config.toml
n_layer = 10
d_model = 320
n_experts = 256
experts_per_token = 8
d_expert = 96
d_shared_expert = 0
activation = "geglu"
moe_layers = [0, 1, 2, 3, 4, 5, 6, 7, 8, 9]
router_score = "softmax"
normalize_top_k = true
routed_scale = 2.83
balance_loss = 0.00216
balance_bias = false
router_z_loss = 0.001
router_noise = 0.3
init_std_router = 0.00971
lr_router = 0.00104
vocab_size = 2148
norm = "rmsnorm"
norm_eps = 1e-06
tie_embeddings = false
optimizer = "soap_variant"
lr = 0.00311
beta1 = 0.95
beta2 = 0.98
batch_tokens = [65536, 131072, 196608]
seq_len = 384
train_tokens = 1464000000
steps = 11278
dataset = "wikipedia_en"
Below are experts of layer 6 (counted from 0) of a mixture-of-experts language model. Rows are named router (the router's row for the expert) and show model dimensions 64-127. Each number is 500 + 40 x the weight over its row's rms, rounded and kept within 0 to 999. Numbers have three digits each.
Before each expert's rows: a language model's description of what the expert responds to. This comes from a sample of Wikipedia text that the model never trained on.

# expert 20
It responds to: The piece igh in Highway/Highroad after H, plus other place-name and road-name fragments such as Moun, Stre, Riv, Air.
router:528538553533468510503543536491536479491523489467552540471509507520508556505473456536472494496545522491498502531540504530540530472436521462518425397538465459514473505472495461435483543459459467

# expert 10
It responds to: Decimal points inside coordinate strings, table pipes and semicolons in score rows, plus mid-word pieces like famil, film, isod.
router:514520548554485473524551492578493490483471492470549391479452541533601472514544542513521510507531468472526470511458477497505477472495564466451546500587419488475551473528566493517489505417488492

# expert 9
It responds to: Word-internal stem pieces coming just before endings like -ed, -ing, -ation, such as embarr-ass-ing, surv-iv-al, arr-iv-ed, studi-ed.
router:508530464532443494499473521479490426481500513522467496482548451456521535463413481496489460481497572504492499448524596489571524462569488511430550494505557520526597571480526537488492534529497466

# expert 59
It responds to: Past-tense and -ing verb endings or whole verbs in life narratives, such as mov-ed to, took, began, perform-ing.
router:547509471507442438482517524502529525502460468495518478485443553442569511497482433553494528526566521485531434495455497477555505451493564496456424430558476443453542472509544477427450491497460458

# expert 62
It responds to: Inner stem pieces of common words followed by e, ed or es, e.g. Meanwh-il-e, Trou-bl-es, chang, bec, plac.
router:465484468539495441495445494460552442472527473457524480481490530506525499516510510517454492437489498459436548500496466516509540546533588430487506480530490508446532509537549500548415485421508531

# expert 16
It responds to: Inner word fragments before suffixes like -tion or -ed, such as Fur-ther-more, addi, descri, posi, plus UTF-8 bytes of non-Latin script.
router:471512523546473398518453533493472456501480521531497457461463535504540566482441492544445505596495541556541478507495471519544551386531475496471548467496466496517462504552550494475479536539413508

# expert 0
It responds to: First piece of a capitalized or lowercase word split into fragments, often proper names, such as F(ocus), Pro, Tran(sferred), pre(sident).
router:564561567497517516535589531506543504537497508487503510439514543513513496443538492498493560427561503516560437498525541522567503444426471472415427425550533512437527513533538492458516525430482506

# expert 8
It responds to: Digit tokens in the middle of long numbers, especially decimal coordinates, table statistics, codes and attendance figures, e.g. 122.9-20-039.
router:523560558571514496558563544473566506472513518479493447521500497452516605501562437555436514468530505520470447575516447476464537446476448472493413516471526526522485449529533501481481528489504523

# expert 19
It responds to: Word starts of nouns for episodes, games, novels, tours and films, often in sports or results tables, such as episod, We(ek), G(ame).
router:459525526479513478462558530493506463520451498537561426450508558466523523479489508466453558391508515468469532488504532512549496419452499451445528454525415507525518437495572483553560418427455482

# expert 38
It responds to: Line-initial structural tokens: hyphen bullets in infobox-style lists, table pipes, line breaks and == heading markers.
router:547588484524443477575496548536579507427451441437547515480538511509546520437519473493498563493590458485497513569440451503476492502503460513483504489546533488434482550550504439481510514454519497

# expert 13
It responds to: Last pieces of words or numbers just before a separator, comma or and, especially in tables and lists, such as -ents, -ity, -8.
router:502568523503451485496492538498533484476522504473497575423507525546551484430527490567515505438485546504534499482484552411521464471539535493528543459485520477537473472506499489567476484451508440

# expert 60
It responds to: Stems like curr, pres, previ, orig and decade pieces of years like 198, 201, 193, as in currently, 1989.
router:565536607545500409485521543485485479536490554432494491537431560459566554454515440490485492502514571382564505486524498545504492577473526479496496440434536527486564535469566440447451426457475497

# expert 44
It responds to: Sentence-initial He/She, stems like memb, progr, episod, mov, and table-cell values after pipes, e.g. Catch-ers, includ-es.
router:467487512494523447491490526511488542447486475501493436437494535513515426483396523489493485415544536468464536462552581472480451457454528509528566401512442554455485527498513519529516428514470549

# expert 36
It responds to: Auxiliary verbs, infinitive to, adverbs and conjunctions in running prose, such as was, been, would, to be, hardly, still.
router:506517503485455457548543567482475500462482582447529522488452544482547520566444543497477596538533490409550438515477512457483511493473471516519488432450532458459466543502526477462414493523451528

# expert 55
It responds to: Words inside == section headings == in discographies and articles, such as Albums, Extended, Personnel, plus See also.
router:449490514504557439549535472520522466459491533526533505546524606463477539444508482514494566527548581423485486510522532486560490440493474505478529431508513527559455516546514514477543483494498480

# expert 49
It responds to: Special symbols, math LaTeX braces, phonetic letters, currency signs and UTF-8 byte pieces, such as β, £, {, №.
router:419537509573544472509525475503496411490540489473501527551462564506493508531492559540467555483499551505473516470560537571432490463582583449494513450467507467509457469591510490563509498492480483

# expert 61
It responds to: Word-final adjective endings and short nouns completing a word, such as o-il, wh-ite, -ous, -sive, and nationality adjectives like British.
router:564550529563465459469510516463527539495473472494528443430477560462612523495584477535467519488544545513507506448475480436542488489509581552430449472548470506492509505524501442477497518490481457

# expert 63
It responds to: Dashes, colons and commas between numbers in year ranges, dates, scores and times, such as 2006–08, 6–2, June 28–July 12.
router:488498587522550447618523511588473548546486468466564450495434558445518456513543487499492531460541505489529452579481418466557494446441491470460473490505463435508573506488504507473501479455483527

# expert 24
It responds to: Sentence-final periods, closing parentheses, quotes, semicolons and table-row pipes ending citations, list items and sentences, such as 1911–41. or fortress".
router:473535557549534501511591584511506524427505518485557431477512492463525467551482427534477527448511534523496473579459462512570504389503528538538524444506464506529546599532542499467498497433483487

# expert 6
It responds to: Hyphens and en dashes joining compounds, ranges and codes, such as life-size, south-east, 2020–21, UH-60; also adverb endings like -ly.
router:541566547539538543526501514461494438494471504492524485527500537455530459442449505484521518464537480439498451552508478484497475482429483498528570501562403489493562527528496497444430547508487537

# expert 33
It responds to: Middle pieces of place, nationality and football club names in sports articles and tables, such as Hi-ber-nian, New Br-un-swick, Russi, Europ.
router:463489562534475493471494423518512505493487469477489473493539500506539555545485531573470466444476570548528518454514449436549472539479534450427559437526485504490507497512519460437481484442427572

# expert 15
It responds to: Spaced en dashes between numbers and names in sports stat tables and route lists, plus word-opening pieces such as Ev, All, Op, Rom.
router:580520511501539398556521466529500540522448407470483544554449543431478476444462467506477537496524488437527472527526458462451472597476480512473452497493457480501559517468527504447454451461488408

# expert 14
It responds to: Word-final noun pieces that complete a noun used as a compound modifier or followed by of, e.g. cover art, golf course, clothing company.
router:495581546521442523504548516519530514500448509477532485474489541507535526509460428503415567459533585516559493552463469494565492461469603444469516488518437488481542574516561502471504536433509519

# expert 54
It responds to: Nouns or noun endings naming people or roles, often before of or who, such as president, member, author, choreographer, people.
router:499529547541414474506571505530526508469493499492537479457439487510561568521443457563503503486599550458542504575496532461488470441466576478468475483494440469430542514542523481531483507511473496

# expert 43
It responds to: Apostrophes after d or names, and short foreign function words such as de, la, du, von, mostly in French, Spanish or Norse names.
router:497557493584493509493491519525515534461470462444557443519494542535556466473486460554416513529544417434526461572440458508549532413494528509502497435534463527515503482561482460472414529423524545

# expert 39
It responds to: The letter y or Y inside or ending words, such as T-y-pe, T-y-re, B-y-zantine, hierarch-y, plus ty, Sy, ly pieces.
router:544491495573474430565485552574500565468549482530546469432464579490564473518498429550442572446499427499455490551392455471542525473486496496525528527532508495526441488522520471526536515411487505

# expert 58
It responds to: Inner lowercase syllable pieces following a word's opening, e.g. gest-u-res, rect-ang-ular, Freest-y-le, nego-ti-ations, frequently before plural endings.
router:469560542556531545535467514538490552552450449470490436555493509474494551538552457437498561573524543469575453525503517495524507461456486417514525525526542442507488502535554458486497515492495526

# expert 31
It responds to: Digits, year prefixes like 189 or 201, and pipe or semicolon separators inside numeric statistics tables such as league standings.
router:478489558567509521525516472539510452481481545512539461475429499506597454508564445519479518486477511485513458454396483488561437516433529472472482413534490452523442438484504476477478474463437477

# expert 7
It responds to: Words, connectives and punctuation inside album, song and book titles and in tables and list fields, such as in, and, Label:.
router:545564532526547448505447571569483497478514450452519475479508590501547491399464471528529575472518544523410502511494507550480463473534481497472507508551461468489520470570504511515434495467549538

# expert 3
It responds to: Single capital letters beginning a word after a space, line break or table bar, such as N in Niro, I in If, F in Fourth.
router:492507510490462490570537545500502473474468548512510501491478529424492508472458435517526495494552487412473435495579535453552521444495497490486481471503531489443528463558567488466519603418439504

# expert 18
It responds to: Opening parentheses and brackets after names or titles, before years, dates, or born; also initial capitals in lists and tables.
router:555483448493455473545517495566434477487513519462535502475442477488540514448509426551427560539498500479540452599505512500500479417459507438531523396536489468497498501549555484498473561440385457

# expert 52
It responds to: Opening pieces of capitalized names and titled terms, e.g. Sh, Sp, W, K, P, as in Deep Space, Nintendo Switch, Prime Minister.
router:425551550527535516496537586462521548449487454481493461501523469508506491454478490448409540474555564423497536493473597526551525505427534457430529445464497483489425490487534476492491466394463506

# expert 28
It responds to: First three digits of years like 200, 201, 198 after "the", "in", commas or table pipes, e.g. 2005 Estoril Open.
router:518502530527520525498498537563521457552469452478515421469521489468613504513534460542462495399496469487509534499480556478528477434496505518489507409492508516561518408499499460460481438434478526

# expert 5
It responds to: Short mid-word pieces after a consonant, especially T-as-k, t-it-le, t-us-ks; also stray pieces in Japanese text.
router:544486582543526478508528437485517519483439419515474422444464484454537542517553403527536539431464507488519512515433504516601462520428517484536495498527493536479482495493471474497547505463475459

# expert 51
It responds to: Verbs and adverbs right after a subject in descriptive or rule statements, such as are eliminated, took place, not, very, only.
router:519541474557506511559553507532480501498542489515494527509422531440551475508500484525506534539531598467494420495495485512440484504391483451527542385535574491505564471518522489496501538518473459

# expert 25
It responds to: Full stops, line breaks and == heading markers that end a sentence or section header, before a new paragraph or heading.
router:561522530527474467499586567471528546485496494522545413490490525446502499531488459537465587524560503513542470576503500498547462452468480513461487455533486447499492559479522441417446543444453472

# expert 22
It responds to: Commas, "and", "or", "including" joining items in lists of nouns, e.g. "paintings, drawings, and", "meat and other garnish".
router:526501598483504476520470487559494530427445454501510583492515522434507488471462467467485470489523546508567476514429447496501514478505494468475462525463515467490518457505566487442486506512505521

# expert 26
It responds to: Final pieces of words in award, media and institution names, chiefly Academy before Award, plus Television, series, Bulletin, Original.
router:483566611526441475480544483541483497509409542490560545470516543528505488433454476563450568465536557488561496573456456471552423421478525470486467446582370505488503558534500483505508554490517513

# expert 11
It responds to: Pipe separators between numeric cells in sports tables after scores like 10–3, plus connectives such as with, where, though.
router:524510500514528428534536504498512459522437497508465490508449495485605526472522468469468507499512425415489432490530568424594494546487477477450479514491465484477537519511569439464489470536408546

# expert 47
It responds to: Temporal and clause-linking prepositions or conjunctions, often sentence-initial, such as After, when, during, until, since, on.
router:493511545539534417515525486524513474474451492451534424509474576478524553462535451490495490467537422443478384542465467481475488483485435512458456464456519500460536483527490484471504468500399476

# expert 17
It responds to: Final pipe closing a table row before a line break, plus section-heading ==, semicolons, closing parentheses, infobox words like information.
router:484611535480559466552545534481541508370479478520530452501515493457493505498495527476507577459536479516474412576512468499488469463494509474508506454479492494462450495513562474507497500422484456

# expert 53
It responds to: Prepositions following a verb or noun and preceding a noun phrase, such as by, to, between, against, of.
router:499525482526442463580510492567571556443484497428547529496432552479508519501481432544500475452572481514514396495426471448481447441501541499461452481538462462464517468553538446445487454485427497

# expert 2
It responds to: Short pieces inside proper names, mostly surnames right after a capital initial, as in P-ow-ell, C-ou-ñago, V-ent-oura.
router:459542510533526516491465472493471522439548411506493520483507478538456483471506516472463517454488583519467521501560561439502474412510455561443529449525473483562578544536519535511499517471464508

# expert 45
It responds to: Prepositions after a verb or noun that introduce a phrase, mostly in, also of, on, to, during, into, through.
router:483549491555507459517511486523512530485492460467542487494445569477539542457503471511518501462540509500492493574471425474504477517479463493426475445503485487425540515536528470492522495446479510

# expert 23
It responds to: Word pieces inside institutional or scientific adjectives and names, such as Elec-tr-onics, Phys-ical, Philh-ar-monic, International, American.
router:554519527493499464489461436485547511485451484514492589455519468454577525460471526505544558400487564500548455519434453430484485500456541523498479478531509461408509510508499460454475494524518540

# expert 50
It responds to: Verb stems that take -ed or -ing next, such as feat-ur, sup-por, show, includ, record, develop.
router:514534514545443522477506530514545517450509546451501502479508510493514542497475445453532581472560561470496507557489577482516455455521477507450436517537533478481438447486537476492479467485449496

# expert 42
It responds to: Endings of country, state or county names and the commas after them, such as Massachusetts, U.S.; Maharashtra; Kentucky; Germany.
router:494511465472487458554548484458535526465554509487538582480524539496505483442529526544479553499499537497551513557503445501529495527483572500533514423530518484415492509491566457522485522414466525

# expert 30
It responds to: Numbers in dates, lists and tables, such as May 6, 2007, and mid-word pieces like hal(f-life), m(ak)ing, syst.
router:490546506572525525500585513454526475510416448489493518532456465475547492486581461515468534450492515441503507426469530542581478507439461525500427446564512483504486492556500460433549500479447470

# expert 12
It responds to: Pipe separators after titles in filmography and episode tables, plus first pieces of names or titles like Ma, Jo, Ch, episod.
router:541548506525525518533482536546503461443479420511504477466465514571496456533516548563505438527527553504505513510459535523480465511529546516407491516483477418481539481461524519509506582493474511

# expert 27
It responds to: Middle syllables and accented letters inside non-English personal names and LaTeX code, such as Bh-os-le, Behb-ak-ht, Uchi-y-ama, ō, ö.
router:458533511543486453522485564470570536428536472498535521451479488478488415512480518480456476391533537478465460459520583444512505453443513514487536448525520524545566516518518494553468537455463524

# expert 57
It responds to: Verb and noun stems after was/is/are about where things sit or were built, such as located, built, dep-os-ited, remains, found.
router:465540470541504474512545558509528526493462525492494525479471453544530523510427476483422537575536551509451498517545530483418498499468546476514478382512510492511528541512535487478422465433492478

# expert 1
It responds to: First pieces of words split into fragments, mostly right after the or its, such as av(erage), ab(ove), vill(age), munic(ipal).
router:515581520545473456562604534514479465493474517462618480460454529514538523490518468544444566522469574463476469483514451449607465477437543460474528442450480515476576522526477459452483524549478513

# expert 21
It responds to: Tokens in sports articles and infoboxes, especially B of Baseball Reference or Billboard, and words like played, won, against, at.
router:487506530531524456562615491603533541469448401460525469540455555478587510479469468472477467553447402505494467534487536437515448508474466449444465488474499525467582484527508459480527491516438492

# expert 37
It responds to: Words in a Wikipedia article's opening definition sentence after the = Title = header, such as is, a, born, American.
router:575509484485509489541540496514458552443515537491523539556457487470558502467436490534498508432494569488552438529471492483487517511512532486520594465518466495390465525515514505535414582506497570

# expert 48
It responds to: Nationality and demonym adjectives before organizations, armies or governments, such as Australian Air Force, Chinese Government, British, American.
router:596536523487435428512489502474538579505539498501531425426485577524579537436475457559472534436547493491517461501495476417522517516508534486481426501521513458468467523531522494444441552487449534

# expert 35
It responds to: Single letters or short endings inside long words and foreign names, such as paran-o-ia, tabl-o-id, schizophren-ia, -son, -burg.
router:460506501490485449508486574509562445447514540490558517422490520422501488446439498517514513458521530523539463509440578451529444480420481448468552434437400504486507539489526464495446479419489559

# expert 29
It responds to: Raw byte tokens inside Cyrillic and other non-Latin script words, such as Russian or Ukrainian names and patronymics.
router:588553558564528429518496478568495475520491438490565547438477504495576512495544498502463537509577436511536422600453446476477516564467527553502494457516505514522543519475462446450545507503484545

# expert 40
It responds to: The piece "com" in words like coma, comedy, income, plus table pipes, decimal points and year prefixes in numeric tables.
router:586455628507467470481524538481429492466491514449515550463499484502517531440475522510461502496477515465522466601510484501515494432509590487516452532517473487480485499481528455468503478537529511

# expert 34
It responds to: Opening pieces of lowercase words after "a", "his", "was", "he", largely in sports biographies, e.g. spell, encouraged, bravery.
router:526511498523514470500588496558560492501463427475509461514456533473561468502487447488487509483547490420540491488474518460552454450421493470445442489570515496451565513576518456528508523508487450

# expert 4
It responds to: First capital letter piece of a sentence- or cell-initial word, above all B in "Born" opening Early life sections, also T, P.
router:518472534509457456518502537495492487407514473507508512512499493449484500432463450527516486537536463474445517569523555500514444480464486522544475455526485516487575478577517508457443478497405535

# expert 46
It responds to: Final digits, percent signs and "000" in census and election figures, e.g. "population was 3,054", "10.8% from".
router:506534513570498467565542583517576532494495473470512487474423505481569514541507440536480496548521499474470499594534468430520507457490559443512407521452527453497444539545533495485453567441517534

# expert 32
It responds to: Word-final pieces closing common nouns after the, such as ground, side, album, target, in narrative and review prose.
router:478511530501442476495566555543503510499404464504553495486489556545490526501437481511463608493551543448491505515533491511581488484472541489399516465507466523474539519523523474471531516440443474

# expert 56
It responds to: Final pieces of proper nouns for polities, churches and institutions, e.g. Kingdom, Lady, Senate, School, Korea, plus Temporal in taxoboxes.
router:490521507495445494503526531542558521507481502439519447455492469520525538464497479558438506381583514492521501505471529519556464475477615461535465452495459439511491472521520482484431559398505551